Experts of a small language model: a sigmoid router.
Below are experts of layer 3 (counted from 0) of a mixture-of-experts language model. Rows are named router (the router's row for the expert), gate (a neuron's input weights, with its number), up (a neuron's input weights, with its number) and show model dimensions 0-63. Each number is 128 + 24 x the weight over its row's rms, rounded and kept within 0 to 255. Numbers have three digits each.
After each expert's rows: a language model's description of what the expert responds to. This comes from a sample of Wikipedia text that the model never trained on.

# expert 14
router:122118118110103155150089102164119119079154142095133114114145118151144117145119118108125094102137101129078106145134127086125150109120146151131142094117105135153087142143138102107165104139121084
gate0:090136167052134138124123130106126109120110155151151133110127133151106099113068117132092121141109160101136096133111132137131082177157100156146160096125114069121121103119104154125122110119123138
up0:139122088103167136139099135124148146151155103115152141121131127119127138142175132119159102100136134124161169124111118115146110166149162188116104116134148144124143145105137126075133130121122100
gate1:070097109122119118161136151130123145141144109116136115127144169112140079110114115109102112134122131153150104100167086104127148120149131171110139131130140085129128080168106127133135146112155077
up1:176175107122151100082093134148142111132188111080112099141136118130130198134110157093108128168129110138105121123102131150101129136168123098142124134115131167143097093116129166158093105117098146
gate2:084143150157094127106117080121113146122125124128142095112105135113118120137097187146093119083162146117115144139121128135148086090161117077094107099138155145113120078114093126135144172164103117
up2:152112157139119120136144092159139150095124104099119126124131097101122094100097120118104071148127104125115180155090145142170149138064126118114095130118120141167160105113155114167159088132105111
gate3:115135150146119108134123140107165096128187143140138118111117101161139134108140109108101106148140160097138110129159103135128111131135173125133143144108128101115128137108103179168134169143098151
up3:144113154124095106115113135090125104146153127123171156152118159121166117156142111126109150109120139118130118119145147108131126152077114096118134150087156095118105133119133148188107112148129135
gate4:156117114118147131130094117145141119121122129136121118156185152099145075152137118124110124128122119101118132148144120157138107121131108146126112113147135124139120131130103140091088078127121137
up4:104127154114099153103142149097106138118148133085144113109147145111183109157139127136109142111137101192091115166089096132090129146089115147094145116120108147133145095084142135114120121071138125
gate5:110104120167121120118150119160142078141127114173129158128126100148114170147111117155130140124150115148159128146191131172120125132117108129092107133151118085142137120164168141156121119056222134
up5:097132121125178113145106132151141166122152120131132119102107141138141164145104138141129105126125141083099123127145123148153126141120135121140116172150116140147116158111120110136128159133102106
gate6:170109130160132132114126152129131121104137172078139152108123160153118137153119144139102140120158111113127123150099164118114138109106120119139070129115139151125119105142150119192144114129119107
up6:137147148137118143151152186090125107107113089193133120176117140170144127130119114147115147116148106153133094111127124124158087101120167129132139142121127113108118107127137150099098122139090116
What it handles: Connectives, quantifiers and auxiliaries in running prose, such as as, that, such, so, known, did, be.

# expert 7
router:144081114135111132123147150126126087146112117153132150161115102135144117124119127111133134115146092110108132152145190116127153115088165122154128148124105153154112160154132143093148114108140107
gate0:098114170099141116121113104130161134101117118148158139153135111162105087111081107117120111121122128121134095125112127116128122190141152165157145137137109123134115100116120125120093131150128133
up0:133122116118170134178067165175127113109155126130150135160136126130141155111166121110167118121136145133174161113094101106143115148100152157152109109140119115111111107172135138105131116078117122
gate1:070122125140145100131152189114109148128143123129155102088104135124095102122130112107106161152185148143146140113136137114102107121131131137093129139151101106140129121140082129127105182090164105
up1:195148100101135094125129122152138121123170107103098103127125116132130159126146142111095130168126101131132139103130108084135142124160111080129122133095139145137118099134119164129109087119119117
gate2:168162128097141133103111080109097109142101114150138112123099145085129152126104175133149143133158101112159170110139131133097092067120155136094154095136131142107087085117126160099159151176084087
up2:148137103121149128158137074154150101113125109072125106116141115098139088132100128102148120147165109123114167115119149143130142103070137135143103133127126106131142145107166077140156111096131116
gate3:136097125189153125150143161109121091082146103152153137106135100152128143130147128137108119135148198106154101149137098148145130136121170123144115116074121119109142156094131158188120171157112116
up3:167108139139117123108152133151144134103161137099181137117133141104151151125126152125101143155112170140127119096170154115100139129110113108116136128105154069117125166114156118160081114161140134
gate4:155089083101102128146100137138119116125115117147113125134150121100187115109131131109113129098121119128143116146160093160094115102087096161126106135107148139109139135108118140089113122157146129
up4:101137171086116135125120140102130112137130116129105115137139135049148145136132132145085148151122133185132150165072104130099127163138123147115141163089097144141127080115140124112118099128137124
gate5:147092103139124125170098140154133120158177128159126112096138126126139138102100158137130132122117099141111143161185106169109140131139122153096096139149113128174135137130168098128130147159169119
up5:128155173133157099149130123136157099109138144136162119196130143160100154142148100142111123171143137097159124118128143138151130119107134105142106172117150120148136136129128122129126139125119136
gate6:144126137145134138102129174108136134077099179106097128116097161114137153121112110104104125166140137160157108104121178122133125132116149123110107154180114164087148076129149123145118152120119104
up6:132131149141153147119184149118153144107107113164127105145149156169168104159104094157092152090132104128141146134110146162137133100105134162132119138141133152082061098120194152118089114132127115
What it handles: Country and nationality words such as States, U.S, Japan, Mexico, plus digit pieces of years, percentages and population figures in tables.

# expert 12
router:102098150129128133113162129125092152120139075156106140119149134115113129143132112157144086109130075166149113128105133164124138109152129116116129140107117116176110093140126119134129170084149115
gate0:100121164097133149103136120116150087120085079116148124131126115155104094126091101136111100117095120133144138138132085116129098160122098145163120160119097092124133125109135146117120125121137122
up0:133102115091143119181070137153142135142175118122127139097124088102130127105183152136142091120146144121137156119137127095159132164131187208101129144107150130148093123154136128115135149120121104
gate1:111113093121128105140128151116122146161152121105146118106110116126123137093141131110109134131139109142166137117111136088142134110150115119083134151099168082130118113144117106142122154067180095
up1:181175129136117112115136114150130098122180113067141104109111113122121132141106126125106120127155094119113134136113093124129121123180122111120144161127131084156127089126134137138094116131085137
gate2:149153136129128140121115122137104127132129105139167105112108151150105156142087173165105115102171107158182143123113127124091075092161102079121147120140126150139089083132125130119141133146127127
up2:133083134145141104145160090154098142122115095085118096069115134106118087092119135103139094161140112124129163167099121164132165091095161122151137132118135115140148091134180101152177124152107123
gate3:170102159165159149118120119131157084120173119192127117140116100155114147116081157110109107111145146102138096107126085183118123160127179125097125129109105129132105122091111185157090143128112108
up3:157134143142094107097151125127132121126158133123153159135119150113119126129086127137115128106137127115137122145145130138114116123104120102126095130094193060111114147125132146145109116150122110
gate4:160132108116148120132091100132134115109106108131100142098162122083157100119110104093125111117146111104123150150188093141124105124131114176117114117135122136122130129131087159080116098123115170
up4:096108161105132112099100120139093135134118108116114099164102122097155130100109117165080124158085122173140162130061143136131129147103151145110142143111107128152123111082116099150131125095146125
gate5:117102167156108079111156107159121114177139143164147096107101129139165137122112130108172109151126165111126122151168119164128118159124108138102111146114133087118122150156160130171138160141135112
up5:111154160137168100179116146122168150139146151146153167141131140152102135145119095175117131156132107119163143125158113142138124151130124088149094171125127149178123164095146111103121131140126116
gate6:165090126128077146130132118131149107093100141098131141120112180157121134128100160096142165142113122124131091126105172116091119111144155082141104165114109132148115081149144125130116138165128107
up6:137166133123162133144142160102112171132110094166122124170147128142143145166135121169115131105135129149156141100134133119127096121100163112101148132157118144095103122151144159123066094125086083
What it handles: Field names and section titles after dashes or ==, such as History, Genus, Dam, Written by, Coordinates, Website.

# expert 10
router:114155134163099127136131103165135146104085086123109118097134123138147127077113123137148093124124121133138136135081103118178154137162152110100174125118106107100166106141160108129097144134113113
gate0:078138156109155120085140112106153126110133103132137128126101155140116131128105082131111106118077126115120112147140117104111117173162101126125120130132135116155115127102163167130120124145121102
up0:182090114114156154144108115146104140128115146111120161122137124138140136126118146123173109124140179110143145100104131099173138155098153193164169136100148170105121137146144103087104156111117136
gate1:098128121103132103148115132136135153153150144109153123118112092116120149115092087096121149128127130131178119130189154153114115141101125139090102101133172115118103098160098122121126157122157123
up1:169161093122139137118140126149107083142154125089144061114115134124086143173107164134110121135095128109129148160110123131116121138185118129116138136136161139158114100091159158158061118115076127
gate2:137150142098145146147133097126118141120119075127147102114101139152100117122113175124133135114148123131130124113122128094148078075137114103093145130142160130115121095104100126144156179173117127
up2:167087189158115134184133108159127111128141092136141102108131086108092127112112122098122084150138085109139159146115137152142154122054136132161112068134127113141130112148136131134151106117143120
gate3:153103132153155124119164150095157093100156149178133078106103120152125129100112135159067094140159191103100080114173093091128138138147184117159153135093108097107099137070123156180126138139127167
up3:161101124123100099114132132162141132116160123114170134132124143146152137138136125124082137116107154149162114099157139087109135148118109132148114143099172122126108129111167136144092133176140103
gate4:192097111132114105130091133132128110116132119112095095167155133108162101113104077114088096121169159084097129135127099112113140111110110170103116137139141110094118121118097155097092112133143142
up4:094105146089104107123142132136069116141132123119128104120125150103139159122140138127123121140097121172111147163110093100103132135103137154077156137106118152147116096100139139121114138113161114
gate5:146095116145148098107117108165110123160134152153101112148122120116140105103121117131156112134114122136145106140192133143166088159126122108108125106156137069139127113144172124142171121136141120
up5:131159122129123087135149124145178155122156129114163131112114150140122151119110124113145111148149140118151131118166113154135150112155128097131111151125143125133121167128142125103148126168150146
gate6:130121139146138137115126151143133098115080149123071133137088174151108141125124135116134134152114097129162067164138158123113122145115158115149091131150143178149141106136133119133144134119116144
up6:153153132119159163121121173103157141122089100170114138162151118148158112137112100149129135143131088145130147096121143167145145138098110128123150119161115147103098089158155149106110109131119076
What it handles: Column header words and numeric cells in wiki tables, such as Rank, Title, Pld, DF, Opponent, and scores after pipes.

# expert 6
router:126126147143148129124162152105114152140148126128149107133149167100079141136127124133109139132108148130126098113113126131117106123136127105097141119132172095108126122087130121149097136148150131
gate0:095122139069146139126125125110158106106077111125123154156110105129092118148078096138089124120082153103144120113132108135117108183140104163137111143100093104140146118151131150120114151168123124
up0:142137132117158118181082146163117137124126122114154162133145139144130156136141144148154115097162118113103152109096140116129134139135167132104125127131144132096127135143100128128126115118139133
gate1:084096109110121124164105134152120116143109147140180105124131107118126100092117091144093154104148120108152124106146142151130117103144135137116137109132153138100102118169126162117132149114150104
up1:173126109129136102123125126135133083110205098130127103124135110140133165170103178080123161123113103149130131151127082109108136130178128105131107146145146137183119068156143139144117129107125134
gate2:119160183111113123118114111138159119156122069178131107126100137133106142148139163102138139105196129128149151132084126121144063069165100116117121121146141165143072108111125132150168144131103123
up2:148131127137130121154117089174117099125142117079138093072147123088104102126117118090122130146099110136144135162105117144119155097059142142153122112123134113121172119129141117141145113114144132
gate3:145145111123142156121140143079134116136152121195138111116127113188153165107099123146112129111129150123124111124142079141114127148115171155143117120101139120151110135084104146142107158156124133
up3:137099140113091127128113118105117085103147109131148158119114148135126126116112113120088109096155143127118132090170127107120143128098116137134103120089151076164118131103140182164106103183144129
gate4:169084130113132097148100146129149129121130100155073148139161153087162100118147112096112114089121140102093151150130087161096119122126120182118118141127143164142152111108132144078140106152097125
up4:127110157102120131129128152101091116144107128120124121133139150096144134146129129142124145154106130150124143136105080161095127147110132167090114149112113137140114103092148126128105122096101103
gate5:124094136144092102128115116164116116122142134182124104123142133169153130132123072132098126106117114127147158148196106154137136139098117139080120167128106077147129116173163152164148159120159142
up5:138153164128182129158103138112145142108170158155158141147117100146079144106098128169145140150153127109129129100157095133114102100149122097147097146144125148167124151122147125126155145158088144
gate6:140088150128148123107107158137176139083094175104092124112124200127125130131111130099111152159153132155140093147108161093130135131107153138139109142159148163149141098129135109150128106134137127
up6:149124131115173129102147186100175157123145110118140103166108127136161148146136125166081132134109112164148140093154146156136121111155102134128148152155104156126115106129178146132056093096102099
What it handles: Line-opening dashes in infobox lists, == heading markers, table-row pipes, and sentence-ending periods followed by blank lines.

# expert 11
router:109121128138103144159093072122101135144118161075132155165151116143102094125118118111137137116160096166144127122146122146156177103122131098128094112167119120123156090127111117119167088129105134
gate0:091150172095147120096116097114142142112125134148151131159133101149106067112096087123100125123102141134137131120133115122106079139134124132134125104118088119136113112126133136114111140149119105
up0:148128110106139144153103128121091152126163100133133162139114102122106117126165111125133126063124128130127149089126118113151105136128131189125138129104134113125107148158127124111062125111136097
gate1:131113126133154090179143127122126121160112150125136150144076089140147106128106139127100129134143100151143095133128137142112136127141133131093124118131148095146120098127094137103116182136147129
up1:169146093115117115126142092169129138142137101086139126130128073118123158171117153112123106121097120136117138119130117115085139151156111094106169139131159148145134097143126146134111131167118164
gate2:130149147122125125106146117117100107129119098152131124134086163139120140130082203118095146092160132153167141093114139105145087099131139075099123103137127117118109081107101141107161137130123103
up2:171111168128094122147153078151137124112112087123104094065132107101100095104122140136133091150155127135113136149126146147119124149086147146132110153127141150137157130139134097131115120136151129
gate3:149080156138142151130170153113148098105144136136131129092111109144134099134145117129107124125088149116135123098151090113143144150121163130134130125101118132107127104094153169163119135141094127
up3:153093151122091106113130120150129100111130119100143165129126155143123087137130116137127139125100173108147136093157135080119142153111115099133106152114162086136115140080148140143124120169119133
gate4:101080115130116138120093148139134098118104145124075145166143137082147098090163098088103113149119166096110155120129139147118090107105128154101133118157127119105147134113106125123087095164127111
up4:135148150077137119136123152121128130145123127136119082120143140090152148139136123167095154128098158151137156144099103127105141172133141135108113146100109111162112078082151099132108130157154100
gate5:147140106144103072163163132142142117158148113162139118117159129105148144122108141117123113121132118123151107131171119138120113171111114118099129143149142083127127135168145134134126125136188123
up5:113148134120143104162098125117143152141150133135183132126099172149122153112103108160130130124128163120114115139157115176165121147139111084132112182105129115163134167115137149114119120168088124
gate6:112126137154127149062125164138132155095098141105119146124114173154115126115114181117106137118155104124127076128137157093100114124096142130159130118160129170106120059131156124152098135152125115
up6:168153136121172150113131173092165112120109077185131101120112101148146119155123130129116144127111101162136165100122150144107166128124111132125136118126137139094107108128161125100117122126104096
What it handles: Middle fragments of rare words and names, such as "Tolst-oy", "Machiav-elli", "Est-im-ates", plus opening quotation marks.

# expert 13
router:176105137150157143119113135092150092106105129133157129147162177159094171128143127116100156119126149128107161133112088104120123132143113186091125075085109119134161146119098109123133083131107125
gate0:105104163076135142106117109106153109120107127096165142161122136157099126093111117155064106133115145130131134119133120115141134144134118139147115136107094095126112151105135146120088157148103111
up0:139117125081135117157090162143130126110145161103160150140133115136139128141176140098129089134122127107138150146072094134166122146144113175120116123113155162127124135141145118106083159099138143
gate1:085111126120146124185133143099129146148168148107138112117115119137110105100129106124080148148128116154148130097112111171114139106158172098109104131150145116109128158115109130153123162136157104
up1:161157142135124123075133127149132115117171106076135113130138115125119140137115174118090103148107100165127113136122106102121122149152127108105093117134100131120130079134135163163097117144085108
gate2:161150132115093140091115126137155141195122102152108071096089111150090154110100148113143141061170103125145126114089118106126075095141109100080137107107151141126072063102132155105143152201115101
up2:185127155141133110139136061146130157151110091082136073068118076135100109089084132102126107150124121128127158162135132162118157104065101130140113125108153123138150093112168096105142123129123111
gate3:159114140154152124136145132079152080139146136149134100100110106144142152122112115134100118114115184115160089109137085130131151147121191168142128152103170117124097124088142192189139129119120126
up3:135092123135099095129139119152101116138155122103141138128117136115170097163149111138079143106135160108165122114152133116135163157122120115138099113101168076113109141089133158133112109147127124
gate4:156113117092132115158094117145117106110142173183106140163164143105166079124115090123120104098127152161116110149133109130142075138134103139143127114119150105111126137143120181118105117172124141
up4:099132130123124135114154145099106126111133153127146114116127138084133135107144132146126138161093099175144167123103073135108135167077147151101122159098105150172119081076124126148149143113123115
gate5:086116103153108097105159125167144073151123121147141116126118138149174126124117119129158113176114125110164095148196123166136119118138103108123121152153142074159164102158160119152120143123149137
up5:133151111128173117130103156140135141127144179154142148121111133142113158134095141124126115138159170101086119125155098164128134132129106076121120174143127133145117158108111138119138109153093148
gate6:131070130091142147113136168162166101114087138071083158104133123149085095129128143112106147123132094131159087124106136120098145122099134136150107116138139151115136097127119103126107125184134155
up6:101169102135156163126153140108168122093130061170129116171143146158146146157112127161103149133125062131109145131150154143131141099058154106119120144105129168076109090134147133100107159113133098
What it handles: "of", "by", "for", "on" linking to a following name or phrase, and clause openers like After, When, On, The.

# expert 2
router:128143130121123137148113136168134109118141120094118108137137117146138158132148128159143139139145084070172149144103148110104103140128130144121129144138179107136120168098110084164083147133135090
gate0:090120140094100122109117122142154099135097105135168140133121102138092099103103110135094123121094149111148126115101144105129117178129144139159135140111131112143139095140126107115089136163115117
up0:148119110107151148157110150141152152130159119132103133119135099143153100090146143127138110128128119127164163139101103117156129163124151189131116111107164134120114113143105147115132128135137107
gate1:124119119114155127156141148123124139144156156108107114121112125132136127052122093139095151123113120116157143137115128128133141112130126147100120148098159116104127120101099147151110145148137108
up1:159163131125175120123144114171100142114163089111117097110159121104095153145124143128089160155115145131094155118128111112093124146099144102131121135153149152149106081171122147119096106134062133
gate2:133149154152134154100128080132134134111106111145151091132134171143123155129092137101108144088139092159165182101123121109126075090163130109074168101114141145110095094111136106138134197189124135
up2:147088131156106156148140085160125116098131108116120111063102128079118083143122121121128083121160128145138153171140115176141145119067136122147108124132154137141151099150153086138135118120121142
gate3:147076140171170127126153136125124084097160146143125107112089101156123176099122129159082085106136164125141109117129084114130123119120192170134143095097151144096102108073140165149096159138093117
up3:150099160128128093084138126132124141133186126134193134137110141099154102150129114112102133116124153132133137134148111101086158138131107101142119130108134102124148156098122122167084103156129127
gate4:159100115124117085141122122133127101127129135109114111131169159109157133102131086115103121118129128096116146135133093137087103115159119134107091113136162138150148121098105164061127122130111122
up4:116114145097115125128134144137140124160151132120110077163139167083166113105146101148122158134115148158112152124104132144121131155084132126116108153132092117159110082095131140132113105098146098
gate5:138105086170137108101142110147131114113147132189122131090124120150161141120139115113157140149147109136121117132186126153104118138101105142126106154140119073123147102132162115144109152115168132
up5:144158168133154121175177151139163103127117183106173149125096117187100135116102115146128138137148156106126158121155145163123163089156116093129113148130136115171149151108154114106124132171126141
gate6:139081105147130128098145136167137144094086179120089121117127151144114121123096123130110142134105119156160110145135167093094119152117151124137131118151110126128134073109117098157091143158116127
up6:150161159126150118125158168108135141119125117149127110190117122157162112142107112131104110120123088119119157083123144171161110110084148117137113145143094141109126122152144139115116105128118098
What it handles: Pieces of sports club, competition and country-code names in results tables and rosters, such as FC, Cup, Rovers, medalist, Clippers.

# expert 1
router:125097102148112141121107106138132098089091070120093157109139091153199128121125098110100088140138133140129101162111120161148155113155161091177125106143074116099159121156140134087119098107114151
gate0:052094163080122131125129109101156108128116154148142172168140125146103099114077087124099107118142151108147084137116167113126128140143143130141098129132073076124125131107098139104104154112116124
up0:130134137077160097169081173185130128142157121107167183134147114141164121137155139114145112136133148122136145103092110127135123185165180185119103122134136136107124155128125089075125130096130092
gate1:065118102123145103168137148114128152144148174138121145117104125166135088093123094098125138124156114157144123121152110143141143108110113164130084075125147099136151121157131117141107153120153139
up1:197151093100119101094137123166108126138167111095136128110133117127110142138143148165115112179134105121097124133111145122131150134159097076127132145128162147162114074151150134166082118113077131
gate2:131147143155113137135157125141096116157129087121120085126122109125132153147097172119125149112176122124166148165087144114129112096174147101133124129154142146090114105083089156130128156180116136
up2:173113118121117120136130093167144109109110123111097100121145103091138094109117134105121108152103105132149173145134137160127146148093129155116123131124154130115180113131139095141131105144135085
gate3:153084168150133135131157148123123113103185137130152117098071079121123138133127115137088105117135212113157105160150110135096150156110177136086110125080123123112128127073157158178089121158103124
up3:157078181118118094099140115152114158148160134123173183143112132094143128147126083122134131122124189109154123138183133121109148137112105117137112128097164090112118113093153139172100142162135129
gate4:156124116121086096113078127122142098127127104127093150122129175112150122119130090115139102144124147106136123148132094124114130091145129137103123132100144114131128107118170139088094127166126135
up4:108133119113147151100130146151114140149158135115139090140144132070146157141185133147070144143110135139117144168117098137117106150091108120134153133146089137116136109108122117115140106073157132
gate5:140083136151111089173139108144094078127133142149124118115095139117140151115115108142109126131144135123127124154182127169094098153121093139104120136163162115157140094163147134166141136134180130
up5:131189125120159142160126143150166142105181141117171105127133136172085157128101141171152123138159121112129088118160133131132148107113139115145094135133114137166123182110118115115127143154108136
gate6:138117124162126149105125136157147132075091137107129150124118161126082134123097141138101124128152111131164077153121151108108144151113181124122114127138131147105142094134123117166124144168116154
up6:134126115128145123120153141119161123112143104182130152174127137124122140127110154144068119116131101107110131166112137119102130128098149126120145164129098131084100097154156164128073113122097117
What it handles: Month names opening a date, especially after "Born:" or "On", such as March 21, June 28, plus stray digits and pipes in tables.

# expert 9
router:109173076125127141124150119099089116147136115129092143082122141164114114092117118119128082083108111093155115169135142131124141151152154136117161150090105144149089068179107145089142127087146160
gate0:097137139091125142137131120123158121125099157141143127138111143145095061105094118131127100117122160101153151118115137130151126157139148130151141108144118113151133152142121112110072127148116087
up0:130118089076175146137102146166097124118147147087160144099121122150131119143193132127127134131144147105155152128118130121180116154108131188123137089129127079123127130118110143112102134117149087
gate1:089075127136156104166139139119132143120163126142166133137096159128123111117123088119112119164136101137151104127124138132129133051132107127108118134135143108145114095136119140140129172099172100
up1:195151126123127127074102131167117123121155120118113133113103098105113187177102105163117124147103105122132112163090139105093140126158112098122148150125137163173125111125113176162133121134098116
gate2:141136135157136145129148091110104126112129105154164104118084133156100141113130191138121103084158103161136130131124120127114062076120123085103115144123159161073084095091154107118157164160122127
up2:171096156127146119156150107133156143099151100091130093058149140115126100103109127122115121146138109141135166163085145156137149125071150149147139142106142123120109144142154101142166133125136132
gate3:146117178149157141127120101092137081102174135174158115104118140147147116125162130094129083136134172119098115110172099147174132158129201153123177140098121116128090093115094174169112134115107154
up3:161078161137097108127121092131116105107150135122173159100106131133149119184116108142098173090132169091105135085169139092124128129113115134139165133094150054107110131103125130131117124163129110
gate4:118127113130130105131107105109159136149119108163098148129186131104178083095142132125130110119143133089144128127142075124121090115138117143139124132138185100106124133115125145102090093140115163
up4:133127124125119150103131142118098111126140122097111078140116131102168110139149089154079158153115115147085140120096105153109141117117159098153154127126107122139126092091164113174126127085163146
gate5:134106130151128114152152132174141111136141112152157128107124129143110144099122125143110130146094122100139099130175122173110117138100099129089109138168114065119116140163182117159118134126171117
up5:145148123152158096114126124108121107120149148169140133133086142150104137146141125123115136134141149069135129134175097142124122115126154110137106159138127125141146186137122155110140119160110156
gate6:152116111119137173118113168117136107094117118082111142100145199140086149114129123132107139128159107131144098105112161112120145120113142141135145079139131153131144086143137138165160109135120094
up6:131159164123162175151120167098143143133153061162130154154104151130146145133131125144127122117102132128140154110134163172129148129115133147132128108115101133129091101119158152125096108115099090
What it handles: The conjunction "and" joining pairs like "1950s and 1960s", plus "or", "&", and sentence-opening pronouns He, She, It, They.

# expert 5
router:073071104086138149159154125138168110105142152154155121086097098152154094125118134120143119144129143120136088173116151108144170140156153172116119159121086146157161101135130135109151124121110116
gate0:084131144097122133112132118136130120108115150104162160140117102154118069088098111129098121106103167127140125133091112148121111151143136147181146138107132082112121133123119173134123161125121110
up0:128129106117164112130096155168105136122141130104131171148129099146109142143158095130154137131155123109162131101079099115144114144102140175134111112146168128114155125132137135099143114106158121
gate1:077115116076142107133151130134119131137168126142148117114116132114148101097124073087099131137101106129122126116138128116131137138126123157096123124145155127141133140138093150117139158121192102
up1:193123076123141070112109164131112101137144110073132095126168130122071171142126164111117130154134118132143112106112127076098118143131119091094153165123121146121081108131129156164087124161085138
gate2:167131150116156138103095137121120160116109119146145133137120147113102150129097162103102125110153119125136102153110154129138098106161106097140128132127143144116083046104121129140182170163091114
up2:139131149127149144146124107155096130121114096118100109070141075120110099103089110121141108149117126147135152126095147145141158078065129104133125147108150131141172108094161065190142131114136093
gate3:154101167170144152129146143085158070125178158168126119123126114151138134094140131122121121125137172116115117138140129140173114155122175139156143119081134144096112132084106184145114146152077145
up3:179109137108092113111127117126107112143152110110148168123109142130131159150116092119125157122150153127131121125132146094110116147089113117117132132096165072110103161120120145149087134164093102
gate4:148095102119122115128098111108153114106132127164094109146160165121165081115147115122113101127143134105151150134143113138113098124135112165134125111143150114126132107139088153065100130144102135
up4:109115153093108143129140147130138132131150128127109122121140139102145100129145120150105157128109120179097170135109125120123146174096138155118136143097108150147115111064133110130133115115150113
gate5:178099144154109095121117141121146108125148127147129115116128095138154114105130114097134118122123139133141105146188098161139089145108100132094095164132128081156109104154163130129120135112168161
up5:137174145100162120118111149155143150140149129155144154118071124155103141127125134168116127158152154117139139110153131138142161083130126115146102145106149129118088197103160109124162120182112141
gate6:166127115126137115128117136144157121079073157101118125145132163148113169130113118125083138143131120128144087157120145105122138128119161159139102124157144182157143124144150130162118131164137139
up6:166135144116148133113137160090166133088114140139145125169116144136134134131122119148093163105106089142155165090125163124148124110123112150130118100146117147095118140148161178139069132128128109
What it handles: Commas and verbs right after a sentence's subject noun or name, such as "Diego Costa," "Ye Qianyu,", "Crew training is".

# expert 4
router:102165168125164112144140122144160184076106130161127129112156115096146108094111093067117127125120121144139099133162093135131119109101106127159118138121109144116117143154090104094122097120144135
gate0:060092159121142099148117123100151140155129125141146150155137135141133138097096089130129122106079131126133102108109081101125136150141160131168133164131123121128108154134150113128094138136116102
up0:150116119108149135163130159173110146134141140122146151121147078174148150143147173135144112086120134146135172131122122138146124136111139184120118134134126170127125157117097140119119117133150107
gate1:099137114106152107146140138104097144136134119102141109100131122118119113118094101095111170151124110169164120095126109127104133127149109130092157123133121138118118119157105145098148146103180118
up1:197117110130126107114115114164127106149168143106138111119113114134122165135127102149110116162123098108122141155118136138109128120156131121140142163117158131175109084132121150181098118107066128
gate2:127157125113135129116128131139142131149106113134130068114120156127103155112136150130101152104145146116119110101123083138143099112137130137113123147135161162142085087108110120106184146163093123
up2:150104142114152146127131091138133168140089092099133086048116110094103110122112093117096087187117138090110142134085133160115136116034119138101139141089147130146141138112143094106170143177123093
gate3:137122160137159149153134147121135102090135123157141106088095117190113099136144122128115107139110175106141110158143110118129131154118147148169131138105099089125097107089120140166119152161112146
up3:144111165117086077115113134129112134127153137132142128102116124145166112156146129151104144135111148155131135122145156101123132148101094100130149143091169073123138139130153121138131123170114107
gate4:137082132162141113155097124063152126124121097150082155158159140121137106131124161102080125111154154101124173146130103109112136107114112173136130112141148112117142146117091187108103086155113122
up4:143105164120126145099145122136126134133167147104133076116115147095187137148109110160097143131099120159115142160122136114107128154138149133121145173104089149143083123081154122120108145129123120
gate5:171094117134120084094111126154131137146144129184163117130154135112150131134122121121128102149135144115145089173179121178101128132121127147114117147124125095117147107150178139156107125108145115
up5:086166152115174134162108126140155154155149142146140170128100122135108142112116106137142104148153127134120106076133128135178149124131124079152099149146152151130136149095119104121163153160114151
gate6:110109117110171139091132175127143117073116176084123138090143161105090131120125146104118163107147119155146121094134183139124147134126150135143096077153122145093171077153119111171127104114136101
up6:133140131097171151127158181116117154108143125138146144129142123139169137110097122132126162132123094131122159119117182127145124089103139116093109127128133168087151117133162120091084097099115078
What it handles: Spaces and opening parentheses placed right before numbers, as in table cells, unit conversions (10.8), and dates after Died:.

# expert 0
router:156146109136136121122079131150138130136110161107142153117093104116090114134088159172139153137132166101111162094171127142171107153123069123121137118165168142137150151121142121164121133151138134
gate0:072093144094151113114153099135130109140093136116171157142112109139087071119128137140112108125080144114127097133118132125112112182133147174138124130132106098121127099119124139097113107139144130
up0:110112128079151147128125172133103133117177116124127118115133102120128128149169130124149112135128130150139125155105123117167127139139101204119110122108142143142089127136138122055108121117115086
gate1:088117112123154124148115142106130139137155165140160082146099148096114099131129095112103150145134115091127112121134105124111136104142105138098140157126145094130102127159083146140148132123120113
up1:150169116100167109130137121150135109152166128107124106138117090105109123173085123135117123159121175126135143104107112109105156115165120152101111152147142138154112077129108172132124110131111151
gate2:125139129124140129117108115126120122149149079147132096124146127119075144155098183114104159095116113130116139111121124123137093094186133107052140145137143156099083073120128128139150180152117099
up2:164115120151137090134127106143121120136114084088153092101141137116132110141120118125111077154110117124125187166113121182110145152050152129146133156127133133115154114126147118178162126106105113
gate3:156082119146164132117096148101147113145201147165142097121074091117148092108125103142109122119110147104132106132135077117132146126104181157126109123111129108148098110104098149145098145109098123
up3:152110133102108081125126129147136100120162130130160148125131148102143135130157107157111110101134155142140127090165162101120132175101118119161151141135158098147120168098145143134117123148118115
gate4:143079115125137130121102096092125124151100127117098088155170144090132088123144085105114111149127142100108126134125095112121139100113119168116146114126151083158118115131157101127115093139138125
up4:152131135091134122135151146123124104155109093125116111122152175081175137105137105147069155114108133161101137130137134138091150159106141137149138132095101126155128108071146133130118135120144120
gate5:122101076173127110126126151140136106138153133167161151110122155129174131104076117130126109136157162121146145124183127195146122154087085122094139168162090075122146134157132110170123147113166127
up5:143185116133140136155128145144172139108118173119158140077105140174096133132083118139138129125165137117122147127130132160137137116140139103103104154134129129161163170159138123103123122154109172
gate6:141115134141126154067137154149121128104106134124108099112123150162097137148117156112118109137154118138142098118093153082098144148123155117132133170169128159132130064122140137178136134156138121
up6:129132105118128148123136140101150135128117106164114115155099130145167157137144106127116157104114095147114132095145193123127132108094123124132128094122136151076096095124164117120075106128105112
What it handles: Consonant-heavy word pieces inside foreign surnames, place names and rare words, such as Dox-t-ater, Bo-j-ent, Gass-et, Sanjak.